Experts of a small language model.
Size: 9 layers, vocabulary 2048, 5.53M parameters.
Experts: 32 SwiGLU neurons an expert, 6 picks a token, a sigmoid router.
Below are experts of layer 4 (counted from 0) of a mixture-of-experts language model. Rows are named router (the router's row for the expert), gate (a neuron's input weights, with its number), up (a neuron's input weights, with its number) and show model dimensions 160-191. Each number is 500 + 50 x the weight over its row's rms, rounded and kept within 0 to 999. Numbers have three digits each.
Before each expert's rows: "mostly gets" lists some tokens that are sent to it at least half of the time. This comes from a sample of Wikipedia text that the model never trained on.

# expert 12
mostly gets: " was", " is", " were", "ers", " also", " had"
router:543489515496468437610455479501569548542413459545381477491495485510550483552563442557545607533488
gate0:523448517486522476472478437508446421455414480421409511511505461503499439481436577546582535527530
up0:555514520520513562449479490532560525494472468477391543575447544457579516530378602568412477513455
gate1:553522517541508523452565519502532593412516479373471585425433461470470531529504425501511500577498
up1:500547458534501430512423393595428557524525513444486540484484468610430459529481453454425584531469
gate2:433497446508450465586538446533503512525479562462446578550531353491545432508561556514502558610535
up2:465469536546474496471437611542527500554538481439530501451442517426408561561543412531485517558572
gate3:479586597470561501486494513552473492449455418534542531519551411557539369500436417544567463550531
up3:553499509436435524581436427516558462503525449520595556464467487539448599430610552488457477477471
gate4:542495484530510555461487511528553602512614515604420500436439385481442536578449386585598525487490
up4:492501510439567561535543473593484578520473562552521490517417454485567539500460513446427475529499
gate5:553470507457482552449494504464409432506490528477494598434609599521486488581445515507471519458556
up5:473495508543463473466466510440486427484536516510475517527544338536580610574475528504507454532512
gate6:608578516423501581516565398463565528447474501558466461495506559413492571434488503358527505494438
up6:525607481473487475444455503428535462375546451483533432536438548417540445451426493533520600525503
gate7:546498493515553470487474480561520505561493489550408577517478421549505456651552418504523448536474
up7:471568507449484511484508545414516488497469508496460564461441493436426380514485467479516552584512
gate8:408518477484469482547392614591452576479509523553523526490471535518468461528510522537542431502491
up8:530508535496503524495535515529423554507452412538414490471475505522508512522603482501585626459480
gate9:482416484680477470559461511468513569521489534399584423552427607544535573478456518509477441541484
up9:520546515408599490490424531498576461474459541541546460507504429489413471566501425522518468477520

# expert 2
mostly gets: " by", " the", " his", " was", "),", " and"
router:464545518481510579466477412457526588559571534464542613461454426525433461494513476499485517529512
gate0:522495503415522485521534524515542630468536441461575488580485454543482562490445498415515478540457
up0:602518465605460472619535509542539501452462464512464462597366460448506477502491453596614494497492
gate1:493460447483405578494441501455491550478458354544518549311517489509467517544526480560461517457520
up1:450505503441435493449488479510482493415412499471570518458520466575418412567481504529555503492563
gate2:558448489566551538532501562443486509413457449507545509545455543577531479579468523486347400486412
up2:572598505466552424527468480430506308493442502579484506455467436553446430489481483538576533482485
gate3:527482513473483491491486497433434405431493493492462509532591459502431516504485421533509547375499
up3:480510385512572487401495504577467514522448358618524605448484450466505553532377494528638502494452
gate4:517469493496543483537439420516571457534467486469563607490528475521497480522476532541441562471553
up4:561468438454446448547525510547600475446503497513465456519584513466494576535541473528473529497520
gate5:477545393513501628490537525447512427482495420470592542411521580480553440427467512548438468463455
up5:553443501507420544525501585499532472482465541639526519479601446451591542570556510505441504475556
gate6:512539448532574618470500507504493587545567570508575511651497543405459398440489420451561436421411
up6:520498476525485544514466498457493471503434505500493480459449555509486523542512463494497578532497
gate7:564577488516485531504505496560522619519435556524476423543527583452397460428437390443423457483565
up7:508494579524493512548486504543514565559482541510546461501471519568525557494475391495456420450423
gate8:481488382493450348457542473496514512461544502567458526425492506433571476461561477443574455501484
up8:632487446512399536459484442535540475424540565487392541502547503496562565528486542383479477459382
gate9:515618427524468541517514549528541566513569578478513541476579471486568531503592433468547412439487
up9:419528534536426537480521590462521540481464596439507492574578526427424541432466544458493465426524

# expert 20
mostly gets: " its", " ex", " su", " inter", " me", " pro"
router:533514504504444533534519537490455534480533470511416515460545494553482479570509422421480491360512
gate0:527527470475517516534524528466511494506524569612441533375463533498467468417616447503423530443495
up0:379498475497534534523545425466549377544437526559480465455500468596486484506466550462437529567486
gate1:511517523440519490502456504512520545582442487444506469555547439565388599618535509458551430492547
up1:417484473490522508497442489527519498475585520483646532453484505488446545475603415495496474447487
gate2:563434473517490451540481446546483512508469542427487484443450518602525515530519543504475516479528
up2:563541447578646526464488488488589429494548570469479566525404585504542461504457547531500435476470
gate3:493447472443395551456566519546421553498474494426301476521500509473536518452382478436487504494550
up3:644524498588514518423495624451410557519508572415520494512553532546541455457478473574479549560577
gate4:431515494599542450487511537540411416552508465473456474476517479575452466516500508442438448592554
up4:474568490514366600545616481523555425570424438466520467482526540538519619494482553529457521525442
gate5:516642467449486506490571471517499500542564501478536504416594527447531548462430464461445518476473
up5:494492509523507449533453495495513573471448410483505482494539472555497369633460463539445560465491
gate6:551561443487557464592507418511482486481508497548452541567490489479509477479465375491492540505410
up6:460408541494554473472430463582456448437536542484476513484502456528480475489394551434526373452496
gate7:609454420455482489534432497515520436535505527476400387569492520578553435444462472529404485534507
up7:476452553440443488380501472489533427503442565550491485474411540476399377471443493602552478510532
gate8:467505550434442577497546558537469564476517579535589462455508486524560487501386361466466444512409
up8:460477435485479479437596467482577432588542587506513415511575566540520421548470533482589521500591
gate9:449554511461450523470444402461476537499382555476529399498520546547472498500520513655574468422479
up9:432440554451435573475492477504435484613469475524452503586550585539500566451440521519571541497515

# expert 18
mostly gets: " a", " the", " was", " de", " The", " to"
router:573552532421495496398485457469505642513630455373440514574475543535532445474488460484484403523578
gate0:444542496513531483475567518421649497455488514530467524445491482464494496530501526591429547507555
up0:476480605516456469439540568523492556517551457482454465413503445513480499428537549494542497437481
gate1:515486456503491559470517424429466580602440433436567429644553522510450462478543534539488447511519
up1:443511525581469434440464571478499471488540543514530563567555415438604463485486421504528529556574
gate2:461485489524495537574524561446545467536565449459465510536481508521505459462489430512547453545450
up2:519493367440489449491495448426391549481482589484546541507560598581511511481492522526463584544509
gate3:517549517552561543491507533441571501555458475500401529539495524480549450503380442481475459425507
up3:447561504527489473576437497442473496583519497418452458570496526453514524551460489456516466416439
gate4:468533499525419526525421478555542557509523542522512469522548531465541520462496381497461381537526
up4:487559493571493486565444523532563641592513586538416488537526480509486526489537529502481403529432
gate5:532461588436577509470511484557427542460597518367480612520503492583502494578572438509494464474497
up5:430499429536502583532459407411452593455477537487567541551507495426415496518542457506554495513456
gate6:470544420434519504514453448602495544445563458452432496467427510495523440497507546443515481553457
up6:516514484509485456453501513389493509469493477539482428525514553485477545496519535489538643472448
gate7:506505393520550452484496580447545506476544549406454482522493411561503495547436493586574398467542
up7:421361505580527535566474568480434373507488491523517450483478484523557510557569523492449552495434
gate8:563532547552533519487421423538505603472535471480545411566386470475477419435456575469482512470466
up8:455600479446437515549507446541562471515410508538460446534526489570576542545394522475504467541510
gate9:422509534454394508588520524467461479595500519463429422403590473540445552528639522500551432440539
up9:492495480520553582546536445428498456517536405558511486559452496442597546493534496509541461522492

# expert 17
mostly gets: " ch", " pa", " ca", " name", " mo", " gr"
router:517441506446550569529467530514506523476460484457476540539465547475499485411531479491549457484453
gate0:495485474554619484542526445458532542543470467569495421472514462454510558476425478529557537459430
up0:534443503530396501526511530462480512466476623470437387491497482526440570560507494438413597536513
gate1:503467502444521585421512436521454488486534477382468466518568582515395436459427403456559464467491
up1:504466448468572402413431424525435559561417562562541506584490508514480599536522544528505461491472
gate2:530488458588550469533556552557628511521591506474471482486599492489546454509469471603517477482505
up2:476528545432531517460608589510519517473528493424503476426512489514440535549547523503503471465563
gate3:446652531435582538507455564528535525527426535440460502442584509471442447577538491432432557399516
up3:459542638514475518417502536471398469419478415505485560382401386453465536489503550453429501524495
gate4:499570434488538438548479529590529501489607409535504414564544482565603441432435576443605591464560
up4:439565478538540460508512461532534405509546432427582609514459492515533509356526520477517432477625
gate5:500569543499534568516521484471482507521478593529440569467538575522541556459573503566565474520484
up5:504521455556579541556487486484512502482498474419486583476574488507454453551485536481528505460512
gate6:415521514475515529586526499553453593504464474520471482508435519469495478445431439519570497504574
up6:535455507516510452592518542456508396511503538525529560457493435535418473522469462452465491409517
gate7:560480406455554510403470597431435473496480499504525507495532545583422504477535492531535499469533
up7:516450541435475490420558563541497477516459535448551428618407468465490462495508472530444510417349
gate8:553514426467445541466521524526496599515419505548453483500536500468556434409498447579565616502455
up8:455484468455465569430629495602477596479395481629549567483451516539445431601562462474480519431483
gate9:509540427486472534538544503579507543554551469534489550484445481542438462497557501433498538512600
up9:474524496522474592511518512431391453451490481449534580520539530470489519453411484500496567467494

# expert 15
mostly gets: "A", "E", " U", " No", " Me", " Com"
router:457541511452490546471604527520451529474412466450531444480526488497357414583589512554543551530442
gate0:511527484450483356600576537520551585647454540461542503494439462393470455565588466426525433556483
up0:448558483492421458556482443500509545509527601451458470479406525503486425505499505453474552566564
gate1:438534450494450512535510545607543622533549471518579522565433506479502607480584531501513504486570
up1:441462480557419526492551640508512510570513486493541498517522517466509526507529463521411541595591
gate2:487500480413478533583567572454467482429556476532501500536488501488516577520462549565503462482380
up2:536552494571470547510537482539503500543476538560514529576478414459446387574461538585529538484437
gate3:462498567525528453465541490529492543581522444487494523478494421520458480374446569534523546510490
up3:371469467530538391464484506503434459481542574534526464430449483560536480578549470497525509594508
gate4:496503575555465380515542554450465510556487462555545521544452527497500492487438420485546369421485
up4:515461533528528505517543363504517451510491561473581519587489492497533483589488450486436479553523
gate5:503534439491502563576566517435475487562470472462625423522480541418505527517538456442515497516405
up5:484462554490544458428450542483509428446485478522433521518465543568497580494487565501398470563546
gate6:467485565510504501521426531561408501531525406600496442535573449504497501428448402525443485400488
up6:536564438533471571414457460512494487567483373467545444500383472447596538520503456497479400520486
gate7:565535440473504513547508490469523497451499451493525609479458469446397609566581588506543493562498
up7:525458400506473592494495513571488452531557448484590556492416592497571578514578503441536539453463
gate8:537520467492487472469489474420613534546583445574410424520413449535498513483514508513495476424549
up8:545509446486610457535417482503417461516496501481442520445547531539553587428511508568487518435496
gate9:489565516483459484467556603392495619544530509556542570569476530532528488461437524582533499496577
up9:519418527479422485496457429500510493360501460507461487528379528465454551519541439521604466585543

# expert 19
mostly gets: " S", " M", " p", " f", " W", " St"
router:541518534460469488457395509524505533502547533561498499576511521470499488438505502475521463482454
gate0:538487464461461510601518613438465517572570482505473532499515499501619504554418505455560580474511
up0:541544560463600405446471560467515518581532540539462506506443556495480458519456453510466438449571
gate1:543506481584473553524538513407555549515546553431507474412529524441461523455477547518432494505501
up1:498465415573615434575494540519522483498492585592531528520540507474507583578595475527542522428548
gate2:494584517525493524551487439464505571448468426510480468586476478353519497511474562506477465437574
up2:434515525476444364493522610502549583485525457576565493504526610543542532454546482530508515498512
gate3:494523515541509467588526469577509501426409504499572531528496548422495399406478512505500504483516
up3:381410476498497436537558528500507554558385525474483500489487479586530440610525532496546526565485
gate4:530565509475503426548451377440425586472561545487586539573490514441539433480489507536530479479383
up4:478589507513560519472510555428500487503534511468454479411511529517388484456496519466592551533471
gate5:563545510485480488436511469549337548540522530556461469490488434512517577417526582524484491412440
up5:536456543469437561474496488475501517495526539519473526407575428532610479517552498501425500518389
gate6:534462555486544527495603502587460503506515501541629447491540455516545533478451486609545476508391
up6:519614518439459527479413512518563620545538457587512558415532562531456461562499520484455558487527
gate7:454519510495565509446539463519569513518503577486447648509466571502553543416405520549505530534541
up7:433466490502493498469542477542481586553597543598481509560419501586532474605520532505518510520553
gate8:493511439467543529417426435592481458537504452454496495507486473471595388524545498502562513481474
up8:547471548476441467482509557524548465501531477538458526530542549626456471583503469532455570562482
gate9:526560499537552451550507410525474500490451522530482400569509432516561466481581488461498539481539
up9:481531536491469396442565486455496497499476492457524484473457483475541543464470504481491592516507

# expert 6
mostly gets: " New", " United", " one", "ctor", " University", "|"
router:474503411417463476531519431489507540503559511421555525520426476505444398599512519515546509481509
gate0:484498462448491503617460417529463563420498476473448539546455466559555490450537437580525453376441
up0:576480382551484427437556590541567620469510506482452552609482495588499555467535481490561499505514
gate1:439548470494585488481476608499473540524476582537547505573379520494555512547460407456535470391532
up1:445524562496457531433515503497569439540499483436486424497390539505547457606427509589512534483485
gate2:512515528546406563511558466490444443452516443484497526431398525502546561491503534508519528529496
up2:439409587598478471450487495557470517480575528557501460479463489477414531480502519464458443535486
gate3:546500470466485511445559493415427524466519426379439539548630451424464528590514532507460551446557
up3:551526446501479478455575537475564422488560475483578533485459450533577458555515529492557488415401
gate4:518505479490547553490496531436497512456513490517529472535508493501480533465504533487532616482471
up4:440465445497489504517492486456431520403450481618478437572479456465480497534464441461380587557577
gate5:461517455532455498517491501593513510626536587576565531528482458537506554496627519573422507449534
up5:470483507455412540457415589489463493495441435555488545495504392588584451431479530556493476507587
gate6:451448478452493495519582610504442511610441615529455530552409465529451447565468541606525584526497
up6:400525481616520515513584586452428507450447575536478605502453469566439555487619559520476522459473
gate7:513499509449539439447525466532487492492545571500498536445454484509522609543513489482530545490402
up7:448448496481484528536511617529485412501523553539485478511554493432504566498495475449485580476528
gate8:494549534544490476486469425388515531524471532465493483556443602440527447466473513429464539559546
up8:543459519667494535495432495537477432575496521514479500525453454443450492444456509580444549528525
gate9:435516442527569531570511427555527540583655517465519521530497474540585436538467496425495537540517
up9:473515419429548547543487469426541457557502475492495513504483436495463502397457555452509476489472

# expert 4
mostly gets: " 1", " 2", " 3", " Ro", " 4", " La"
router:482452552540537437443572607526455448608473515440495619499372481586502447482492497492515537543482
gate0:547551529348516519372497504499392494537515493369521449545547471521499505526494459511538596488492
up0:553520589478447507442477518514508488530499446545549499560498515444425499547505513548478509481520
gate1:502499587514517604412513526436504457487470508440531490521453489539573457476544435467600458482469
up1:424529655411481479494512501490519581517515412581492565536512407527423588495469571489507463488437
gate2:526525426501454511531514467467495518545557495456456552592494494475522554543414531505459576579543
up2:484459496499514485565458476519482466524458451541444519589589513475458587592588488480473472418457
gate3:518518442507416452475588570450514452430498563539552463567470471514548575431508434619470623474505
up3:450564465426563531504596509478426588435472479493552542445477429514456485526474530513550480538481
gate4:534524561557529577415464458530516527550484409570535543486473471472588487509555483406500518408520
up4:425521387508385399490497546477447504527494494440444528509498522476504559466510530529435494484499
gate5:476535522549551520492531545489426463502565495444406431549475500543491524590511485540440519372483
up5:496470480513512518517341548538545478514531484520472396582446512530449570549527469543488535456494
gate6:539422480477470488584501484494491533581453526527432499550482525576532520454588459511493450554481
up6:432551443467461516425508492481497514433367552562580470553409527535530488411557487458506605547589
gate7:496458534482416471432453427554509518541510462477537481598355390556425513537460445510557569440597
up7:431485495530524553535460550595519417567474404596573482459463517440497412497519516559527461463582
gate8:549477583426501440536493511376469533540455462478490461474388507525539440553505552531458502444509
up8:555497500547490442490430543512563566518371487497554513498494455513575562438526505493381498437437
gate9:494496550624536396505544608597432541473519564541486483532399435528450400427510475508571490468534
up9:448493507507585442508488474503553537535492514488551411563427580402498420436568474518556423500491

# expert 0
mostly gets: "D", "P", "ad", "p", "T", "ical"
router:464534427519459549502408520431439522504510468577438534447498457480500505475575473515487480493493
gate0:492561453515534497471519473508513570552530627517491438420459469418522509488413530515606474510489
up0:402430387586546501505571481421549458483473506486502545525530496479520551506519457465465461448476
gate1:491551453486541581498511469527475456510538507441371436400528551540480442491479474527401532520512
up1:548418452552538430491507442542478488486431512479477508519568570465500440401523390519517531452471
gate2:475538470454507410414470564477436459504465529516527529539519511505457455428499454493585477407548
up2:508529516538493473500422423478467499544458560510551398496491410443502527472481549460455498493517
gate3:482535464405544487547496570519446511483491469555444512502463577473477473548552502501592559502463
up3:564449488503465514497541510500467606516518486546561495612551543471519535594534410497587453440554
gate4:480515519502515470400402556474517477542461426523467483512480594526509519398392406524483394460466
up4:566438556370509501468487420504539374491472528577475464541568454567468493452459573421478504502424
gate5:447546521632525562594554504404506553466460490457493478511504448517501431489471438509420431394502
up5:634527527516461483473444406434555541504508472486466521575450530517452561469491530434525471559513
gate6:489567501525501548473554586548484466487556592520393441554505470507462538437490509463503449444527
up6:427463519460536475565485516405571524538468526474583566515516508514529479556485478518567415508410
gate7:564569501533550525500499513444534496476553525494540604510513390455530504515492465490431499510495
up7:495462438493443587543493526591390420580538417431361556477488519514513491541460472585446455585452
gate8:533444461520562514448439473541460469498505540493522489503458441538470493425511456564495498469504
up8:469450554432450566500396527392517469500538561532464533477467581473574454529447463470515539550538
gate9:585404547483472481515447480438405486509533511474492522432498458485524484509562519538464426480418
up9:458425499495478466479527440468445536469477569581527523525417548524512484469551511527466479421437

# expert 1
mostly gets: " S", " St", " b", " C", " K", " M"
router:425564517490549564492498537484467493489540474462560511488483479546494393434572531482506498494434
gate0:460641535391570435504476438486447570555528529532495503544506453514565396475536495564468599508501
up0:466624453541508604502506592517490543513519545567563500432536516451438496503456575533596589524585
gate1:477455541459513503498477457527555509503532523544510512530517502475526581369501518527538520493503
up1:509549510544537502521510556449472498540564528455531541516475500461533511505485431545526541516466
gate2:509518481497493525411554551393512471479529489468386488484497505507603374559485407544608422538511
up2:470508501504404443468451462578494494512503437421472478453511456388465541483477563466540472489450
gate3:463508436574551433465444569439531500486527451465529521559377553377434504493550516499562545463507
up3:509446501501507514564453444502522480465459556507498511537510460431563461527439534512527402437576
gate4:433509594496468552500439537471603581471500467474473541420432521485505485534518538513482424504538
up4:568399465568418499540565543508488471429459534482417535482514471523511539570449458538462512527471
gate5:509508528485556458511472445501569611525480518516458601501464454463527416495497476537468484565473
up5:492549448481544420559392472455446450555517519486537461478463528481391499386475404433493489509560
gate6:475517532547507399410561546373505471486518494545435487439471519429469472424585530420513464478399
up6:422612478447570579557508431506432517466451493426550519418380534500426546533621573469596516490400
gate7:456539480500608440545497571504400467407555586451429519541455441447423517508511456512544436520460
up7:449433501546451354509559516507517502534493514555472570499499562545518524600454527571530553468457
gate8:508565443462444469428547439508391523484566498465558546492476510405481464568418446561470516473502
up8:511522531520527565460507520441512470509486561465494580552555573416463536439365575442478496461579
gate9:511511466509605482435629597521535487486528544474416479497560483428503522547466516526392491440484
up9:592422465424502514520537532553465469542484395516581510460517472476538523504405399490493489515469

# expert 23
mostly gets: " April", " May", " John", " February", " October", " March"
router:557538558433474565516586482497477495497540421486463540508475466494507444455514595446429546566478
gate0:433512494489475520513574515634483451524405507537520555523472539534489415537518501510460444499415
up0:500625565428498437506585532518493507519529550453473485472502593500507446524527454466518565554526
gate1:452539516406477433537469543483497530490527516493486533556492421489539541522574479588518507453390
up1:540541553407458542528478400532439498513442518406507522501529485513437477565525510416451473528501
gate2:512506508529549571509560446523560472486518578450570527482585552501511543497535590469532470499527
up2:368501555497487475470409420471432507406556503489473465497603446558484398456542556472476513446474
gate3:550498527526461515531497442472512508522485476470448477507516490395477516466574565477436460426536
up3:576465538537552436457535540537449533508500482572488525501573549523466494566521559445504454526534
gate4:457463458509451399517540508510508524454496461553501461479449520485559485505536568459449507480527
up4:500500520619504586448525543498550413500459507413478437559382493498505539521577473483592502461441
gate5:529441558463566416484513557493468478570480486482496575476497447483508480557477619526468434500504
up5:548512531495578509435494457512494553512491533475583499457550488466439438482587519545557573600504
gate6:546498491532508502476553507601572546505568584517397518531483444475512470440499419469506452496444
up6:465443465502564547515532494529606554545485456544411470476580552494498546486464470504517547504530
gate7:472517564529453570544579459465457493458428482556412543586424536567540444462590455500489567477446
up7:559384523606467482530481535525546590455428525561456487558521474589454504492488462521472543494503
gate8:461567553544551528462516491404479499509470486484451444516547464592448524552571517471430457472568
up8:532469572517544474518546559466390559541430546479503571588451476573514537526453447563462543488550
gate9:505462424580474414496455501366604531568510524618585569466549494530525502430570480496509479510482
up9:551504505521528494525545489445528464485512448475477560465530483451561545482432569440519474583486

# expert 11
mostly gets: ").", "q", ".", "ko", "ka", "ina"
router:511551484500548507454540478516429492504509446390522545447454537523512456545431467457482518586534
gate0:521434450495400459482526523549588589429550534540486418397492437534553474540473455378506495552443
up0:391523452543479510442433513447490519516474482459484546497417509484546361514484596523499424561415
gate1:380583424473519530490530479515452524498567487585525500531560527469553382503503586439502512540550
up1:464518489464453514478418437532540580526544519504543498448587518394521582618485506481552478479429
gate2:590512483535565455490503469489482529504515599489489446477515553489483471573606457417557470537534
up2:497483425439571560590493566524398503530600453527528428471509548542561439492481438438506482554558
gate3:603515574564505406461539480456516507529542479521433514506439475477552465505473458444549455457552
up3:483546501482499497499479366510444535517542544511575450465574591446494567482448525444559535527487
gate4:464503515509422592522482463531425612422459449488484503529535509490464491480433526579553522464534
up4:517439486561580599551537480465545425513536377601477499543456500581562526410441459509484524490554
gate5:407533404493470401562479466352463500413507507470601618485485499445513487565472471418515537498573
up5:474559483472579472569491467453448548527520517464516492527429539537501518514604573447460478497459
gate6:447448509450452453579532579487437510521430527469606508445449471492452471593434467489441566466551
up6:531525589437552529433453377447527495441512457503498547560495545442502430466487532411471506485591
gate7:528550520508509642547546544552482528509540525460482481588500492454497511622450426509506560552547
up7:526514601448540469510436509521448496494488436475532541482481404539505458480503510484582525485468
gate8:451486523523538429448446470470547498453504534423492521478487461395490476458483597538590564455554
up8:484480571522640657544557479488491600502473485435430501513423535535493469469526515538539530507474
gate9:463504483548608500498429522471449488468539432383410528434534495548466586520503526515412524493473
up9:526592476476495460549526519412453494467591463473461466461468542447518513633415469453423523458514

# expert 22
mostly gets: " It", " con", "son", " Mar", "ton", " Go"
router:483443483477548466390425472560469455507524439449389401503420505552523504457564517509464529432479
gate0:572593569489538498488426515552632592586547445480513461460509378592575526518542520523526501483516
up0:510475438454490590517440468523464403443587450510496464523524457575544534424473437431498515481459
gate1:589521465509527547455475470457538545673461600447528497470427491477483484589528490483538521481432
up1:570458488494467541535470539477456558549482463493552592489454416514566527463538426478445490487489
gate2:500519501561502531512470449460503642403498519518497512586586523412480475473458520553529446399531
up2:497451570469512329508487573547482450499463553494445529498433473519521496464504450541483577494520
gate3:531486550468451532499490480517596534463504410478524500403536534592483499485508445462536530403511
up3:529443536518487548551467513504522494509519436564461514507455469503518496450507602547494397515525
gate4:546482570520409525538411515438505435436513470421500506529438466507613496535429510464492494473557
up4:460480461443538528441542476592580531467452556449469552514596557555546472465503435479574491508515
gate5:394529559559583494461458478458488549534464510512466432505487504543551427553449553521521495474509
up5:547534478552511597521543473465532404466390475498447531499572420514543496544434531500518516504499
gate6:441489565432434522427431514510570533613445457426506576475523579524439589431551489612520431486580
up6:481485516465443427453494493467427423486543481445436543520556559463455458454567449566407524486469
gate7:381473473513456469481482431547406496546520561412410534523563508462615488430507552426487636481482
up7:515574496463507529500547489580416501482530515556512530462578496520467499520596555424495514499559
gate8:518528397464472472489557575468484547639488529470493538582451563485534419497584441522475498511439
up8:468544522462495565489452539385520465502499531491435491566441488625470596489483547497618486495552
gate9:561571482452548507545473556580445520447443563420575552486542586515497503473434530481538385537557
up9:460449496464523462498595441516499525412450487586462589505382524554363533563475481480539535563485

# expert 7
mostly gets: " to", " he", " which", " who", "),", ")."
router:440508458483468528374603502415386568521435422507470437457518513543420453483517538455532509444496
gate0:449452515516495553604399480485496515525537422475501542405471526509477408470557446495546530494562
up0:445356461483393521592500504514554551527493405418462536490526579459486426556556482453451504490522
gate1:541553498512491478458479556571472469572444533489498451531457564463575390563527525494592451519528
up1:399490477429450454522472522566496487536460481512504581404525445434462505468481416513493596491512
gate2:444438459432471480412491531369460476496497565510487504513519496542540445554493489449529420441456
up2:518465466512483516537502543450502508432524450613500554599510480561427474541461484504554474583400
gate3:561363516448486462498552571444430509448537592539520491474519499482547485531518628503489503515509
up3:411564575599468454532460414503464615522461512591558556449470495481476487503435513567576580515505
gate4:502554410507377501554473417500444469451442435561510501468519443455518452513610457506575517449498
up4:504492570551529567448562428413469454453505421536462479457543549560592537440462521550455547507528
gate5:567548456476558480505577461545511529591508442468631478553474575576523530354502402574540547436506
up5:550517517548480544461557550621383459533485500492586416478449488466428506491550534470513485523615
gate6:467565512584484451567533487500470515429483519508519542475604412496498454492460486507485496457482
up6:511525528510489538568603433438523477538534497526501568541508423480452583488523427475501463590434
gate7:468424592461405584442599417492503622477397496499495519483560435481551443490395454494522506533521
up7:453456578472453447467522497420469454482509522450450497461527521498530469612557531422555484499584
gate8:506515433486503480541507452595510528461545525546448539453486455477557370456564430488563474553516
up8:517526465488497527507476592417500535468506443513507488557498550564471530564507542511554456528517
gate9:395568529514505532515506460406508522482438492460495519524474405433558515536491474521522621514499
up9:460560521540382427524449545517516507441546529418486515462453509452534563522513463443511545474506

# expert 16
mostly gets: "ard", "ton", "ck", "ary", "ction", "ley"
router:494517514525465530451544523414435533464394468494414513518487479534406455545552498460564508486569
gate0:511603521531468569498597489504411479448496450469546448510524507498445478486559492429460547555540
up0:472534501565517428456438511491532511428559511435494447420478524526494603502509509548519561456508
gate1:553504506519490519545404474471389559560579484549420572483532493492482508448548469612491509396520
up1:512592539474457487482508504456646542495483460451442436424543421470468490497431484539584515465499
gate2:647505532485498493568472517501511521522463490556411462557416427510554513428520565509467414567499
up2:431546532451577498413565596561502545504564483399543467468593438410523553458475443522486517439480
gate3:449491595503424534441527543482527557502489498497471450478575514491488554523423592451512518415521
up3:606449501600525534453546537510561527341420510457482435469426498525452497421496513441495568431526
gate4:567539501499490543553533468471498610533567476489486504560512486586527445526541457620517468540518
up4:585471538501520469496523577609465539587598522449489552519489446528551516497518544505522547420538
gate5:515517547492453466475456546534571501451484586411501547536489461479513472534515552526555403511515
up5:511453465582500525503518533477377563505471473467556472525438471536443486547514633548503446497535
gate6:473522445466521567539459493554526496589510471437490577589567490513594476488574475388555558473552
up6:546427479563516461579497479538461489440559538413416532404460476444470507481452568442521511573591
gate7:538551547515560525503550458388531594425467457464453553455502509460565502540528520458457522416506
up7:534515575546510556567599494577478563466495592455475448496555499490485495597502445356450458499536
gate8:505445466578483517466475453514503474493460397445466517573525500529505549541574422487449450466566
up8:473533380578531445527442443561523481488447427451447418526462462556486598556432591540531550520452
gate9:442444518498488478489490400461483454449531487575456457511577511457549483577514516508457486505471
up9:567521603532395614436430486566397483365493527543568465501508496520530464498509542434506518417542